Below are experts of layer 2 (counted from 0) of a mixture-of-experts language model. Rows are named router (the router's row for the expert), up (a neuron's input weights, with its number), down (a neuron's output weights, with its number) and show model dimensions 0-255. Each number is 128 + 32 x the weight over its row's rms, rounded and kept within 0 to 255. Numbers have three digits each.
Before each expert's rows: a language model's description of what the expert responds to; "mostly gets" lists some tokens that are sent to it at least half of the time. This comes from a sample of Wikipedia text that the model never trained on.

# expert 7
Word-middle and word-end pieces
mostly gets: "United ", "ation", "se", "end", "p", "tion"
router:093089120140080108148188129136121112128152065109175141142084127167099078157100121164093090117166097106111068073186165084105213169085171111162159100077117139099097126193175110129141151143144086139109094120115113101111145140105134120138113161123089139083150086154075116184156146102104158136137095196085169185154103155115096111104132127189130128116137176165103120131114129117110134128093126090102105113120083088108158182085149133080154123158095153087116120194137104135173096094087140079186152164110121096195173161097171142136110148160155143127104184103135064094146117136155113137168175136108161118111125129129155115096101194112165116080101124145235141147090116206143123153093137107184045060152079143149128186116124098150128173140112143115160126138122134115162095138098148
up0:142149164140149188207080201130166108136132110139129164144137129133139032148115094092173128104168136165125095139150142091062164128137110167099106107132095171133174093130221083136136102126146060184084160114140170135136088188157166172206171077195164137158111147142121134116136115076120061152097128114103119099131096120155166110126083108134106157132060096095123132153121113192149099118131156135139142094142079107141142141131092091177146116129123189130148160151159121148123097129131086106081127067087154094137094100156092144063123075115169154185094127163147106136157129180119117193093087098130134109086137136089110133127115116134145169159140100194158148152112162165131102129059117189165106145146157161098138148144135146102091112053087122140130150147058113110165166127104161
down0:120176235080183148169129159091132145104074081139111125130147093147124096139137099125143157160159099163140156200149112130111158152137136110150136109108108145173145062138169133151095158159146124104140174070126158149190116157092128156134151110177155109044094148111101144073106156068170070169132159135126167103113070121133097078113087141148078121103137132060160141070095135122194094154153123149104141135154159102070142195115066112162113173160130129147160117125112086093051154117173128104121152073117110108087152093171112120094156130133124129145115114119097158159156163119104097093098042109090119103107079196113125141161119146114139176173124113137090106104113102145130118120051089157146199121122181158105160173105165144086119151115085096152150101145144080127140144147164191

# expert 0
Clause-introducing words
mostly gets: "that ", "which ", "who ", "It ", "it ", "when "
router:106095102110085111158180091179129092114124070158186124162098101170096148138112156180084104144140098156104063098210117095092195171082166169168169108164107123099120117188166136130148153148132112155079117129110159132125150087101119147149106138120078153076117067117080107155168122090080110100132113166093161174156143126108117091130118120206112067084106171160124087082070121114133128129057154134098119105121130141100148181135132134127157106127091177092085123195152118151121098102080136133175145149136132101173183156090111128138109136186159112138102200091114105081168152117143086075178167121096142143123099144183148111112110173146137107076107128174179110149088118177153106138137145121159058068151072156158132152110119073166141143132164160149190122188118113128168103127101138
up7:156104093078145126173086107155090129141151169095119120134145120164153100139149202150116130101127135147098109142159117134154136145091121143108107167116129156114156109109109117159137138101110119105139200082182165144117166131081099147133135120169141118127152133115179221145131135169133099102181166107157145142184148123080194120125161157124126042122137140148138159071151163101123157141066116125110092116126057130098136155095102131189135121091131122160102164168155146138182132083104146118109113135158112134185155152070073121082115157129165143098102109121091127081145128093115146061118112015167075145093106108114110044168136135105095098081147159129128062154150158136116083091157146159089108121018111177158103151031129131127144140152155109102127141210083123186102142158129099
down7:133072097105105164107182134140140110154118172172076115100134087145165135183108129074118092081108101099193073150115115148120074182115107135168073164096104085142168137120129150162054104168106158145130141096127135147063137056132119109104119133196150130119109068107090101081127161168130145077158167129104124141176113126109162142127106116103140134137116102106146170128134170126080166170117135161159127127172130182170121168091083125162081100079129121119189138073164156101145136150171153137147113139163078160128175095102163090103111135127109109160139120083103117118139141107123085116149044103128091146101148046107138146142134162154099156177058090130015064140160091116123156080139100124106179073092169139148169134109148116161115063126142161122135131132123148127107067175188160

# expert 1
Mixed capitals and the
mostly gets: "C", "T", "M", "S", "E", "No"
router:082083120150096106162174126148142101105098087115194156130106138174087105141116159188094095153178089122109079096193169083110205165093183114156165107123114128081119118195183085107164153124147088122108112134107117119103119116102135140158111145103075128095143082137085119166170123085099141119120089177076153175162132134110088094110122146183138106090132186162100095095122123113143127134076139110098122112115120097085165179076157118108171101159110155086087113179101094124168094098090148088180164150132136108197165174100125155157095150164166129109110192092115080093149129139139094106165191140087121115120126134163176106085114175121179115086113126148198098129073115195139114143123139132186052061139067162158119153110153117174124159130124117102174111184126098138148095134107144
up4:112161183131190137130096115130146102116161173154126122160140110111123136120145182120145101134125140075142114103126113114113150174154089173166125196061154121160151141124147133137078105147057151102153121123107154175147142086074151121153130174160102098127149146154118087119102103115168121156123170152149096187115073077110096158159062184101070167167178162110090125139160108172127150145191162136135150168131153168138123133150097166178178131162095132137170112129133145067154161133123133177144097172113055080101158083137137155181120102203076129128101089144089141136107066128103088132086136130123130038105153187227104108087142115131130109111096095165137187163123122145117118134159089119112124110113132086132096131117119081071152175119166150223179107088183174099113115139159147
down4:120136169171123148171062130120119134126165093172157075151146126081107192179104127129162165122116120112110109081151115095135089123185106139191133111166142131111149175126143115096136138136080118077120073086124147151255109104126096167127112114122118117148122088149130119133113116140101131167096145140065150150139112134158122200145111135200098170147160172179078127124123152156106123093160162145127112098147185200117120195220108156146111098149108147136164115154170126062125152145104165196141059153106144103160136054106165141140134105133112105074130110134124149119155079071176126141136079120139104106105139133176114148138115138128086159118134163151240149076104123079116094127130142115082108055147120131059073149141200114132150184148138145139175134119133143130130091110111116